{
  "balance_bias": false,
  "optimizer": "muon_variant",
  "max_seq_len": 1024,
  "max_steps": 2745
}
Below are experts of layer 3 (counted from 0) of a mixture-of-experts language model. Rows are named router (the router's row for the expert), gate (a neuron's input weights, with its number), up (a neuron's input weights, with its number), down (a neuron's output weights, with its number) and show model dimensions 0-191. Each number is 128 + 32 x the weight over its row's rms, rounded and kept within 0 to 255. Numbers have three digits each.
After each expert's rows: "mostly gets" lists some tokens that are sent to it at least half of the time; "raises" lists some tokens whose logits its average output raises strongly, later layers aside. This comes from a sample of Wikipedia text that the model never trained on.

# expert 52
router:131197144099096137129143123154142123111158124152132181116124129116217078122137112079083146130093101111096086172081155145143162166110116090159085157071159089070119214090139160135133112130176134152163117130186127048148126103150183101086072142101108088062164123124126160115140113169077156148189174162143139092116119126129133156151128106103108097095173191168085140141112094133166149142079132082127134126097164191090151121091207159122101111151142132124140067156140078094093140160128111134114118141156178097065119148153137183081121154170132094167131135103152114133174068113118107113
gate0:083121176140086151100091095126079154107190180129133100118105112136159119216084056091083120102120130106133087166138138126106185182159071107081122138090135156058098168104119081130148115138132134156168129162083108148141159091090150147112108131133138150180158156127081159082164152057123124182085155134104124081144162077077166149123091146135139087091119153089135137127122084171080143124135084151087120145151125160096116141085082142050158133175131155124178038134125154152110141143154137109125098142149097158109141176162175077100117094105137105180105077107144148104155099171124164166
up0:101136115133162137131172097072185138127128143115100138138071135126123117137138153086153146121190180096112109143138117165146089098144149092112154139135133044099116120156137166169129171150039105160154149171123166116152096102075070073179140105114151090117143146131159171121170110123143153145141093098132152093143155146112139116195106140158133109126097126155141076130118149105078159145154113045124185105084157135080151209168032151102088109196138133140138147092140154189101080119083113082094143193141175132153155143092126135150153119120144064162189135142128130071169121116081151159
down0:164091179124109132124118157136089179090133134095169126163077096161126139077125100117124112124132045081130149145147109131090191163099110121116134117136097131118135069079169126042144154096115125083095163096159156070081130133114135144110105186105146109081100137072155115140129111166126112087130190049175127136150111155141110133113089126127157182153149167096125151107144087098135133135037160161139105204136078031141152121150132113069096063078117126132129125136117133110110085106150132156141110164132103165059143152094111166185085131183152143060087124088145134101110155116138128126
mostly gets: " Jack", " instead", " Henry", "%", " never", " initially"
raises: "aining", "reat", "ained", "rop", "aking", "reet"

# expert 67
router:112088184143110121171137135146162124100126081144142107080152133154173128189137127135183184110125131125174175128118112110091116154107127194159095149109128157135143133169131165176146088134108099185098154042179108157161133123184115140109090166149143103237152204161104150105150090066102146092153129205107097186159122117129132121120120123125145129100120110156097081143115124087093081153062124117143080107049201159107110115107091109111110134119104110129109164165110094126176122143097171142181083078182103104099108168094097078120129114108132092096181107110144135124107147098107165111
gate0:058071099159138154092220081176163061124130133079126118178144072145065164077116086138143129091136131096094204128148164126076126074083144151156136129121150098116151162143091075155191100139118141110114178109200101128139095077094137185174129149101122129150114100115158142067080097119139105101119144099166106150149126145136135103128130139158100101175096135107160083135086111141147099089128098096140172100113117139175144169133132120175138110114115120079139101090096062136141072110144111111140097042137103138128172146095137169118140089165085125124182136097179127084081101134115174161
up0:076130114051164097091104125142143106126168141113108117087139075105133172150141154096149151048127089076137085134095164170082111145150047167185127149142136171112201164123126196103146147131149104120104066119118102122114158122123112098122088146141145154117175105170138118105173076128153180139156064095140117144107166075084166111154202084142133145089148096133134138113122090131116131093098141101106200057080164119134141078128163129104129107142054108139135136139144113170144155107162142103135170118116129118131153193171031108085136162131128148095150121156152086080126177109073130137
down0:086222111122147154180078145130115140114132105153149153078146144106123111081103141139136105081136155133101092136115164136136164099116111103116134150142131094160125081147133209165075102169117082188151148118077118186128046111132156168077129138135101127175137141209137076144103132127138115054110148174103143115164140089166104133086101110109103120117100162086150142134160127123175077118147097137141102141176146135122120099114122115115089079159119083129090132102088156099036196124130168118124139143153177119068066155149118090208179131164166115188048124132122130145162105134134097117
mostly gets: " States", " games", "ations", " children", " teams", " people"
raises: "99", "98", "://"

# expert 28
router:144164138150185091117103167119081093076171121081140114103102137153125055089148137156136146178108113116143122113103095076144161138172143183166191156170155091110194139121066154140099113119077131085171124142157099155111149073163111116091092143201121114120079159195102168129144133123074163180115106138128120101129145152084122148118185109146118142092131105108135121139121140144174206138122172136142070131142158151143072099120175094109152154083107126139160120113104100178166084146134136151114189127172174129142155152109090182105135135072144163120181169106089155212074105117127084079
gate0:167147111083148068126111158173117085076138098160151127138150127103119090088128118122180158156159129164138157136128140080140132138151089122157075113154113181180108186081103107115157108101081102143193123080160160126052172191182101143145095157154166090122133106192093131166112145151088181127086092172130160108167169162080130103110156176085174137148145103093122064131161154095164142113102118096121100101167163127166135147103144091142136157149090130068075124097192112188110109156163104117058203122156119159157098135106093117079143133117110106148116100147182102098121099146061120117
up0:144085110159100110141124123062130118139150102180109143081150134132177145143148124140123178081205167098148154105152173119083125129126050116141160128115134179103087156114113146140075119081173111121090195110150074221093121122123184129117124097091132119162116115121110146122204125117125165154102072139156148150152098143149127172074061101124128149122081132202174101187117185090113154179130115071118117151138141151116136046114154159111095164122132160087078146132068131085140138058154110101140154126110145089167098102099171132173064148127146092108143154175158143073120137122128113135
down0:080150111163129085145122183197151162126173127104126127130077156106162126108146091153098131208127155139100159116135105113174126136093177130123116119152097089152116159166120143133152153093119196119217080125130140086163137165176119163113139201118130135070102113059162128123081089144116143119130101101157126143176178098084117092121115089105158126153158190080111138178099116108123160133157105137120137139083130105171117208138104162136095119135149172092086140076215112184172092143121139170141098131193146098121127158108111084126108139138085086065159076088107141188120108174083134111
mostly gets: " is", " was", " been", " are", " He", " she"
raises: "ves", "inos", "ually", "ks", "cl", "ald"

# expert 5
router:159104170104105153154120103119067133153179070133153145062159154126115167077021127178118158105143079131122160153131162099127144132141156121112137159131088101146107137103069130086130126128077074143149139162052155171145177110137116209163115129096144146116172181120102110124122117108136085091089117149123089174155090140089134115133118094065156041121190127075041156108128152161157094101099114135120142108100071149103160165172131113122140105101144069144132125118166099129132172154085115152154133116079156113111141116086112177177183169103134104055138094114164132088131102111112105141
gate0:076094107101061090167145162127142155125139073128124114128183132124142087153093086100087202180085093114106128101155141091111132137138130090132123114124112143131124198169145184138107134088131137033099132122130158122098155193095121180126134109187187101134121098106124109132195110114131069084131171049105133158097146174080072100085062104050107156142133115080154146162121174112043087130141151164137165143145154119130162102143112114119101135163080124180127149145174109145120098130150100142186094122134100137141102117104096155152077141123064155093082115155134074150156123113107160116
up0:135125096159180077117113107114148150136183099053116154070125132146081140101149131161104139145155148118118126082146153176123101097113129194152125148138095085098111074133162063171161092106137168188041138146109129138125081110150084137084152143112103129085094087090155117141106176114134058105107141139096164133150161172127120148162098176077177162150076171077157125142115069126147105068099175106140143134191077125070112062132150147114118151091136099123112103104130143113120144146087130085132178095143133180174225123142144165091129098095123108130164115053083105093109133127118113143
down0:141131147166168101128144097121149109032100149131097117140132128099135169075120144128082125126127116169108132102098176129110050129137111197113158164143100080149127134101161050134144103169141088188115119104163167120130133108101081121062136130152127145146153128117187096131107176141142077168106138189163123151108160101097139127131141103128182129074097169130149161107163062153089160092140145130117151047146102061066123157119180155152155167057158099185161068140099083134122176135150096117152150101150134146151109136151216161170117140172155114142159136079087154117136152091110088094
mostly gets: ").", "\",", ".\n\n", "\".", " .", ".\""
raises: "==", " Since", " However", " These", " They", " This"

# expert 78
router:121149180083091067159137115130151098106194123146157168129144163098101144133132110169158148134115138177086122169126179134153119129079106159170079104158120169133150120129086204114102098161116140168084064188141081130148161118171134140105135132070190143201150138046153143067151107117137132144111203182134167078111089128122135155118047117049122080110189097176078093109112131129111092101116160112119071120085167165065143108168106157089080157131135161111158135150164110157154149164105155081099104125108129106125071176100141121152153134131121109147134101160108138127124097127115106096
gate0:102082174142093079104181148124172168120084128100142132150153129121058160104124122100151123149138114119161109154129173167159122143075147135182147132142101116122119067160146144180114127114094178113102104095073130113130162161105131121133087153138083092135169142123171155080166151184144156156129144073153122153098112209126078018090070088117107141118181172174065142069148135117192126166109144092182147107075161100125070140130131130131100180144082089091117156164114141119094110146157121112107144170117105141102137090095163080172115170129162142112165167096099153145069193143152133142
up0:089103145159117152125080143091154161152097154131143125172175148124117144111145118120116147131114117146153110118064141162147153137148199159066102108106135060118108139053110151141140103156164162099101120106185072083092119153093121174093076116083094100135100110135131124099117119187145148096149109128082176113164180193051184164157138089125091060165087100140151107107104065123135146185141067170185102139123059079108078117161117155127109147117137119097116113112199113139094061098169157134124124158125101156132125062134115093121118111151137048137090128123103088123134130201122122155
down0:079155110105110127090215136158134065058145129147104096080111143099126143156109097173148141135144100153113129114143134144123120176137116122148109109171186175179167117161158064134133141099114105150166113138119119157162150168108160077103160075177122095150143088123170143150129101085118112132154157199089119117118083112159113076121083155099121179096179174121105136128119174100073134042108105151056115129106132103154115149104178124111120101158118177167148133155064189158166176140097146116151149057117122129170102164121091141114178134152150176177193126159119201140193099119110125116
mostly gets: "ville", "idae", "burg", "ians", " Stadium", " Force"
raises: "://", "ł", "ful", "ited", " Poland"

# expert 6
router:081071141134115134095164087097138116096185120143145124167078168172081120157062064211161109108156101107165095131091149103129140073155158119167142083158145092173125103152083155206175147095115106101140160171073116105162179130087173183101158094077126128135134109134113087145142162119135098119111143113104088164152162159072118120107102077149155117155103144140120145109121103129160077088120118115101134098147094176082061198144168104195133087140114108149121114179113120138178148114171194167146117141111161137146139162121159101112148149135145188126172147055166108143109138145098137182
gate0:136116091177225100065087117197133115112126205150071113143075138140111158122101181123116131109098142101081158153165142120061167141192141090115099097155089109108126138201126104132115128176116177131204126100109131129135098150087084078120137110071089106151126134125126137175128107102177086166134186149136154135122073097128118173138172159133069140127126101149156192159178116082182171131222164123099164127105086201123126108145133148129172115085134094101107132140162084122173118150146136137093179120129079129144133097142122115155134161177108110192136127092131117138147113160135144133
up0:135122172077136125080101118099118102224110110151073141123137103133112166084080133117113147093060162161184132084110108144135111122142134159102163119128110170152133129071107124055127128167145196166121084118143068114064125097089163102116180146128154144129125074188091159107126177131159110147139103116133116092097100190115063129078145148076114145088066113119078113092123107152110100126079072120156114141009191131150096139138184144126110105168120159156141159074139100171128132097154127106127114151113102100091120139143090108075198091157129115116141146129159111155157087149149113119
down0:183127149121123089138073129136132088121034138132142129151148122097129152098082128165087140077096161160109091145094139132111114149170091136107108162165025100165070156152101136122165077065151170140164124143174093072121171143119110129158163140080084102129177109111093151134112118113148155184126182144102112150082139147132121153044129152147091154064119102098108157123140132145127125130213101126096125135066164167142143083077133137204146106117157143139116154156135122097196179192150177150180138121103127105096137179082074095147151099120134144142140135107065165135101146154122162135
mostly gets: ",", " and", "),", " &", "\",", " but"
raises: "ater", " thus", "31"

# expert 59
router:097108146114091094137120137199081181095134109175157068119104167107149162094115069134165130141139090173107184117136144117114146142074121093105128145130150125148133152089116134099124130124060146056107064170077165190101123108128139105156087127113148116081107121126153134145085146119176184106090098124107152203133131090142099142120096155135138055107200040105110174141060120150146133133085126179130140184183098145168158118189080104120129105117114096151089148073153150125110181129082136107148152120103147134138073111141145111082162197115119129104174150167162155128075104108128124071
gate0:048110108052143134110069089075134136115135155168147106159114122170165116117123142134088110095160085122117121085072060104120120168159149154106169136152185147123137159145153163088137135072106175096088136127119173114095129141127110065089139101097125135160072126124153075124177133130125128068166137154133080116091118176169140121090162134137117098160113093181138186173142113150097117076102234125167159095122144073116148135171113170151156147139098150178131123101116178189115117134136125155120109119059142180131152124135093172130181070108158167153118078092126199131167118145137099080
up0:158102139125163118118133163171178138097145128100167192060192084125089125137085125086158157135167169104098064108147151143183139124091095139137115106184162160119145148124135199127206099126198104178124146137199128146156164128054139135172110093139170121146120185121129113144085119122100154120148103098085092093118092102191111132100129151122159125142100124088185130117141163141129085145192153149162121068133200167131127102081112085125133146141096107132106170138111154119129088091088112154098090090101171066185171139109141142103132182163108129117122096099079136090100193167120110169
down0:143143090132102145109197123104123125126156170119098188068082111149079184069051083181087174069102157085118054165157113100181146123089146168102140065126152167051133153063117212143156088122121154116189128102157146116137160124098069126149091130163132094143102199105148135100116119096154100111123104123089162133143164132197105111128129108146109101139139117097129150153120181111167118112144141180141125123083123095147088170101133130082090094085152087064145110135167133154128095137129108108073130129097181131116173132086129110146100159155100079121093095114114066120142132129163120113
mostly gets: ".\n\n", "\n\n", "==", "===", "==\n", " |\n\n"
raises: "==", "===", "The", "====", " However", "In"

# expert 56
router:096125153148107116189128202106115123163104118128175106114145078176132153103142148087094108160187128149077094179126095118162135127151135105139116134148141132040127138154160138108042184156195139119148132099142135086117130113146136130121109152121148097056084089184105165135120143190109084130137140215187135093120107150136121144144147083164138102154129162094169060069119132173084113137165170118108163152080173074141122128181135115082180129136173175127112097082123150079120157124190162174162104106146121144176129157140129156118151137188150115089162125125160174168148104122095138191
gate0:126120204143094118089133138140090072097117123123145151167143131121184092121105183115150077069126128105142116145144122085122112086185155100121130169078107167151135122132124070154059166108086161123152147186067107099158172101143109106152134139131089162147084159084086107085152115057179204118183144156107097120132115156165146136161201172115065108166130162125129115216095152141090092107209129116088160139106141120192132115115095147205112135084129121152166106112095073105131144173138062145117103107069163127152125101125149129101120119108088116093128112126141100085087129124129139096
up0:096120134116109116061139144082157132116086113101132119113157076104057119139137087124094115105161205150133160158101106114123159156155062146143175150154104080112110152135067142108103162134146134117174111154205130094178071120111125097122124087089123102196128112174147122123167124144146080096064159084149133034150098177143175080174144069137130116137135127131124125105119148105083128179114093129125094104064160139117116126134173146079110124103129129107121139111087187152139076099101125103085059095163125151106173136020056108103143175145132104111106129180141125106141097172122147150
down0:182097136065099144110064107112140128128176202146148158067121118121158112194112137095074060172186091131077062124122095123077093097140103095120153128153125138112098125118155063118149146157195142111131127054113111114102126143096133124117175123105098166182120080114136160113125089114150138148093153201165118091167165153117144149113107158162134164098124131127130083166158120116099085115097126117142099151145153094094052176148070157150088152147078107113132096119119120140174166111165098093096113107091114170067146178085141099074171145105128143087149115146146151100110091190143199132
mostly gets: "%", " km", "′", " million", " mi", "°N"
raises: "\n", ",", " /", "\n\n", " |"

# expert 61
router:091148152159132101098113167193164184128166219087160155173064068144139093097149165139121163121149147093090113128104157103179074145096112106126147081159151114129091161115119139081152127102136118099155143063137151082112122153116139115147182129146122081099136160117173129141138149099162134170099117139094125151151151177087078105186167118086072138147131171096124126095145109108162083153161132116167124069110124082182183142159156170051084107112168148058100127130103119144111142117099102133114094069096083153168107112120116121208143133129169196104144095111092160117071100114094171145
gate0:145126117119057147136105135145110190122135132097193118090115126130109121205114127085129075135112101176100187154075107131157199156118163148119176120138074065124036112091107141077182149119113105090123126092120148129160163097119114105064164202145099122134123139061134094110132081149163159100130185162140136132128103099139146095115112114106185082180097109127147135141156155120135124143123177122161078097073098183111134156178160148119122124138141166081148094137184131132109146148076213136150120130225157146119106170139093128132131148063156123141090090139138136122139115122060121159
up0:119160139082091052206182118083092101136127107093146151137135139106028114163096104127165112129128124136114086171098138218145138089146147117085167126146134119093120166153109153099089196209156127119124132175184139158147081139143140106117135134151136138103097108111160091145202174146090142140107148130131126117083081098188177153105073095109131133115112157143171131109124122174129088173113154074155167024137138132148156098112184103143141106088166120112114101148155197083125150088136154132131134153180104117157151069097145131141160088097132150102106195153108115119104145133169147152
down0:047114178114136172147148156138161162147092165105148146142083094149112124096188106122152113153110184091149136099145144032185123111116132153145157150123130087165152152135177176156170101091044158110076124094089113080119124111093100137186079104124136096134126182124114149127080103122162142108142128089092128155098082092054131160125146114126163124112110181148091125127167137111156196128145059130058074174119096133113112180074131176134185128139107117166132118157111055162095140165143113125118122145144171175079147127151157148173107151156135132140214112134150119071136141144112108150
mostly gets: " with", " of", " from", " for", " against", " between"
raises: " ", " the", " a", " his", " this", " an"

# expert 77
router:171099130111094116120081164172097168097080185167146119099142143148150128152126115102122096150129168133144138098125074113097046126152111157040126104136154126175103139072142100119142160103064118155173151083069135157089098110062125133114114128141138164118135105167073145146131139143098103087160178093135083120123143080176077131110197176090094147107145131095068131144147129132093149097129173114119149182129091104133099097126107079149095121132116063052112123115092192113182107066153155126087142175070083165062109130075155061082150116104136144087121125100109116089131150123126128143
gate0:108131153150164145119188215116054102108134108131102137143120156174116129102064126152097126164150109090160079142155174081207137189082124096132161107090090069167183130088159146086123171136136193141155109129145163136144079158166115122137131139146118102132177130146136141143123135100079114152108172160116175125144160086059072107139135099189112090139112117071172107194107207144139111026110213176118125111097146138117116121137066138138154153155122130158120139096087140130095167147087096123119131126132131107188185193131154118116106083132111134108134124116156113142108135159127148149
up0:087133129144154086122129137108160122087115152127107200156087140095091084109103095118117142117146118091097172090123170109115126113097110126100132129095135115161135120111164131151131131147101102145131115042132175107129158177189164064150073183122119118152135040055147154072144156119091119094147086123124136077080123125187095110210108124095101115084164182106133167131127137154145185113072129091144131054103212151142165144138142091152077113145142151155122092155110104119141115157160206138057163187091170101125123143165117177140158111161132094141140078134167146109145080128082152118
down0:123143076142146146139111062108172109084098202096092100127147086116131039084111128148178135122170178121062142099079077139122086106152173152138153105076114101133150102192175136161140122156120097148092150061181120137112147167149124139157089162106104122102091074092152100122118117120117149137125106125115161104121117055193145114171116119138081149118160110120129156095144060153185146133160150122089078147109166164099151151108062114127103138113117108173157106132118115131088085160196155129110085120108085074114161016143141107150094169143087164134169110118162119117156132114083159127
mostly gets: "20", "19", "18", "12", "14", "17"
raises: "my", "mer", "ber", "use"

# expert 7
router:070141103133172164081112127097067126103170082126097116100094166171100128135123088079181128149155064121179128150110109179086110143199135073121146133160140126100150110137095133146129131084156144120151167118103160107116134152116096136231135129118125199127142113119088115152120075108078133167101131084153120106117140113141108083105116127172114164091139103046196127157185128110100144109142156101100187165122110110131125158134136137152141089091113126153167090109149183137113106125169097166161180126122144200175188086120179040110109144125151104162143144047157156102117169184152138102
gate0:116124148098119101115121162139112108129104139149124109079116133138156145097136114156205118146150104134223141147118084125139127131164129135057094108134141089169141152105110100131127081159152086194188097169118108104088112148100120120135140124108125076143163063108168100187158099150185161123091151124116129127140128051190153080172129097170108074152136116074147136172102132153188114089121147160090139142129149155147166156128161106157176171157098096095123141115164182160104120144149081103123124206185089074110163136126178109122089068140139054146134109128124105155178122156018116127
up0:118173105088162117119070139094107116160116090126108118182129145144118125099120132169133147186167108131105147096113096171055109099194122079129090151092151121113104164155071053085138111063085159103069096146109168163128138114147107143155104183159122101172152167083127154073164095136122137091140147138179118163093128118052155081122179185175159164185130171123111171173132136117146136096135084068160134068126160152094141186095091097117114079077141116131138132151069176158147108135085170142141109134143172169142124092057154088118109111134112112118115158108139111152121134183142181092
down0:098210114122090106125195157130156147106139126067116161163121109169125117119133151168114151141121112174148152143110133144107092146103155129112181138144098171101098088148080135160141122095149177144149135162144172134145176080178147076079120113155078130101100136109165101095121144068098145090154199156152143101076121062141162120154129116093135106088111070165096131122130142127129126093147091204122160149094108153182144120162140209146094110129114112161182139127191152159121170162121155208105116114109127107115184120197170113116217122143181184157065122142098110077133164170130138153
mostly gets: " non", " It", " pre", "the", "born", "She"
raises: "field", "aly", "ores"

# expert 14
router:183132126140125157164153126129117098234138138144081142119182123080069134125174182123107060077102133116115152095131175149125156084154102074116167176123130116085140100170151102141126167131164125103064121128104152147132101112135097172146155127160140167081093093149120130112076154092088098109155124089163110101153168135111059135128119122144170093164103152115153153151148108145126152089118140173206200101172115088159089117073106117097110152129137128167144109129137121109108135081146116073093061119081100169163104100111125149115120166133177117155058188144174153218126183127141081132
gate0:115109125143081089088172153091070171137099154152142159129157137135151113130150134120099096181176175054114137110183076120061084119100120157121170135095070165124099184085102168081115138107095147067122113093135165118195107129137147124106192109134064101117101090106133155109104066141145141134088157112173107144128107117145133090145142190162144138116092126130094093093143121089124120091042135129142114098144147138130156112187192143106117173216190156149144121176165159104150140088151149145137141091075107167166125089121153155112115133057110140103166102128132095088201127081098147132
up0:181157192106102084137105127126104130182198098139056118163149174136069125120140128120119061091173122141129110153149133158039151077208143109128102127052063130144093129109127143110156114118118167105127100124197118104156091145162130087067107188143139080122071151134137171113146137124093084162115134111139110063127166132175113105138062145163107169106122159157094106156163141138154114128121079159137158090103127135135113121071180087178091145141107116122152118106148189058150053141162104127122143144140188172177129146099146158132077133121144129125125132105116105189094156091125110151
down0:090093121141144136138090133129147127126157035122112129098127177121132180089105124082120113139101173147105116100070140112105156059114107170117118118160162105128086087099195159124156061170135137137169181079115093102202077095132130081115143124107132153148186162174145131105123116135134044162119146101136129162121146183174101116151095146115081074141154191138139168114079105117128110090119093134125172166155081136082112118073159184154167073164125193159135133066173111181095077169156086112077107168115136147091103140123130162135127119130110179129111080159138099089066123125122124158
mostly gets: "–", " '", " sq", " $", " mi", " Votes"
raises: "ive", "és", "ier", "ist", "iles", " appearances"

# expert 55
router:085098142134129126070130224138143176113083194084104093132076108172165098112146160116046090142129163063090099070123102115123104140145149125101141102139159090186094116154156178082123133112119107107166095118131099111132072127125116080084170091161108097127115089113156109090086173127102143110127153164105104162171177145085080106152078141098153117100163122099134127087176166131154133183119153121188104105141113141147098098123153147082119093132121112121137141178122118149086164067066095172168156148114127167104135106124075090102096139129167139102162057136099163150065095076098171160
gate0:120143117158109113108127154135061152140117102113163211151136094156125145076104077110101106114144199080111127126178101094111158144174069116163056093119138106130149126111166146143182176100135004073112139106104097166094130098209113101192108107104083125117115121097105171099137117076145102130139117101087180163091149153139127160163166159102162150144134136134174115063074110115135127111090107159131148101167113139153154123100112123168206110112100125078134136147091150167126154126118121159110089072174110085104089146130131102098146104142160142123094142156121149149103120145027169163
up0:092112173118156131150172098112067076108192155110094161181137153117148108170134132122142153113140092179133126125083154157151113215147130122144177134090118098077184115137116159149112143157082180135141102153076131130145103187113164124165095115155130089143066161109098171147096099099126147169122127161107096141107115094147127113040149155101156093107139142126151064157126122112147166173136132168173166190160084133095099102112088084144137182098155114093165121131071150118122123125157047108086102085122175129207169090141142106081098125082166073099135080151154157101080173125167145118
down0:112133141141169152151093130144178099115155129085121119123100179127144132128135113145079136077086151108140128186097123147077098119123061102164096163132133149087099097128118138062125117063117099138155118144142148143083121057076128095079105044122135117200092097082121161129206152146185145201141150099059148106063128090169088141151138139090182148137146178130134113158154097121166119152130117150066179109100102183120106086154105187163140165127111074086190084133069150156087152147148126122099129119155114057155147156130148128156130154118138153096101118121152154187082119082139138120
mostly gets: "3", "2", "4", "8", "7", " many"
raises: " the", " a", " an"

# expert 22
router:099105103127107171112139114129117144124152172105168173100083146094120199175103083071060119117075112139161067124093096179127142157128091152097103147081162113131116084113185136116140189131147104143172121080143124142118163120083166145096164146126141058117127142134200107120109178096152104111168153083136147066151149122108132173072071149090170124108156114149134099103156167074089124128075044147150137110114119123109131134142119141128056172121085175119172150115105104108099099080148123115060111207102100094104103168131079137121124138149140096150152082132147117124208092147154126187
gate0:144171160119165092141133087145076101105150140130153099054139115093082117104093060125119111166142175106137111196133113174156151174150127063171152078131119107058089091121126098147105044088116182123086078171189147078157125115128175173103114127145135140094156137112078113160124176131126189115094116138079185154153148152074133117121125150154137182139187109093130105087170167093123126132070126140121130122113110155115160141112113132163194072120166162120126111161171101107106185170068144149079192149128084123124100126118110165092105095128116122170124127085109122144122070193149149122
up0:124160103155134093081190121124108096140143094160136140166166148094095096096140127101201078133111188087161175170092152058143131086184128105183085090126098087069092118112151132120050113145126104105121066119083072090149123163095133170067129174191100129122084124152105152144136076121104150092144102118109151124112104105200119145121079130146161161113095161124101073107129107142162133113145201118192132132096104106089153163098143157139137115115110098153115189142151095143134157202164130126119129133131153107161093115100111215115122157160151114157091082115102134144101108037136142125
down0:152126159109086093116195129209123166124128113143155162114133143133165187098126106120194135163159124154179153136082118073150137102151099161135089167142132125114092107171157123100163095111142173080119119081178193097106142121163119078175130077043152132116113063113086132127119162135162107106091113088145134117100124115155120074138111139078162100110132113043110139128114160184096200149084175141156159088152111143151107158138120085120124140166140118108121117173117054128082101096118118089102153065115105176136139041113105108113142110126181175118130200126119111135163125184119146075
mostly gets: " century", " Eastern", "ac", "74", " French", " Western"
raises: "ising", "ize", "ise", "izing", "ized", "ge"

# expert 27
router:141132163112168092119181155128151133065121169160145141102151201122078144188101097130130139203109105153111094141119151101142114153104103146153086110150096160136119104169134191122109078176144056158103114145158143156192155158159076155162161129125164134156142201070151126106110088124073064148108179209121188121168116111122171136174075086121108122101198160162062111104114161088109078141132139139145062093089130138159163100168090131133087148121104119034151101144108137144142149151089161152147106128149108068104123152087106130129140099135150131157127155152090105122077106131127140122
gate0:147130201083087123168176102145101103119125147099138111088104085104134127095096144124139129132120139144195164123144108152116036133079125142125176111125117144118152141112118077107106185144134189127126147120107134197163109110109026196161178127145156105115120158084156101166144107101147138168120113177067181122118150159181103135116058102126164165133115159135123109113182133096126087100101184155162094122113126089105093143126087119081107158123217141158119156170102131118169125150089085148183051162141122141140146101122171124114109127115083174055129136112081144110199107144112124080
up0:133138121121079172139139102164091122118112047173116135168191111130121088148110099134091086146125144200099169119114126201117141112124101097120096155168119125122166112137109086079133122107091140200105120079151079137070104193154120166121116117104149130092126081087194098142150101184161139184133107084139101147151117198158115128148140091116145115211125108094069163145176111112153163180189128160155079127110169107143171087117162139151096172142155122116186129112160078132103148096161141088147117165115144181060098134135093134063178089141181160094143166126123132151125102102145117170
down0:152191111138166146102118136081069139120191149133109088144133137185107111169109097113100148085181125098123169153155090093200137099149063221136101128064130117078158174072144195118170100104103143119114106159145118128122127122130056137135060118105160131176132089145117118111159139118126117159137156133141093092075158119125072081142134109142153080158066083131140185114120169192115147128069063064118141066133130142088147118147124192123116107110065157139120166090174128115121103133155159163089103142164139123102180129150087178100111168124090119119120090116135157088137119170142117166
mostly gets: " German", " States", "idae", " Japanese", "atic", "American"
raises: "ately", "://", "ren", "ge", "Population", "gan"

# expert 1
router:152110137145149197097153109114114116133149101090140164132085152121094189125141096155128114127126102137175151132123103175101136154100141169081153129103152156116123113151150094130138102184146066175113113174125167145109127160066094071126185135096132076167092114128182109175104181067197128143204113076177072140175095069148090149178124115135164149110099154103068169146119050167116143112107074170151148176093104105089125158086157159110127121147128146110161147142070102148127119114185168113062185145089130109078083142146106116135125103132149076106089116123165125102146100173144177158
gate0:087164102173056056101062135095103087146148102088114126170193140145107147094183139142096076077172103142137102064120068185130129159118107115129102133107106129129164114084164096105172169104149155180106090103125177140129171122133062084151177142120188126140153116106115095128132122070125166092141097172159131147164131127109073124148129119212099109078135113120176128170209089069104177124166142116106120149114108146189115129132124141138118090103163147142120142138091124108104115172120158166113154140168151183094199075069096122115120197158114140133127142149142120147136155080119146148
up0:157100126203107154086100127117099105105055104160073132092163133160097175127148139089119098193179110146153150145111112124112063118121200136165095181121150124110138185153071149177078087181100129115121110138079134122156167074107096098143112147095155111062134129135077205095113157140027085092091128085151082105145109175098106062099131129171084142137118119120137117115154057149077147126127155152144099119154141109122107103116134115117133166161097192154109120050126105140084158115130169129150169060191158119077133153144113138093145115134158136146138144126156117149159119135103106097
down0:114124117085140113098122087119165108166116084095122108125132093092133113163063152126122094137139088121058095098192157054183171147098108091123119063158085169174143122136156132145145129104164154103165064094133108137144170130150180165146132129084121121139113110106207083103105130122127102137167160151119181150098068109139084155153130146044117140150135178157099103122046140109192155166130116128107120120055135138170150098062096114128071136116128151087145129088142096135152162086181124159125100176215088131163094086163160107146130113122110136154180114157090142185149141107154141099
mostly gets: " Win", " ENG", " former", " current", " Water", " Succeeded"
raises: "art", "right", "ing"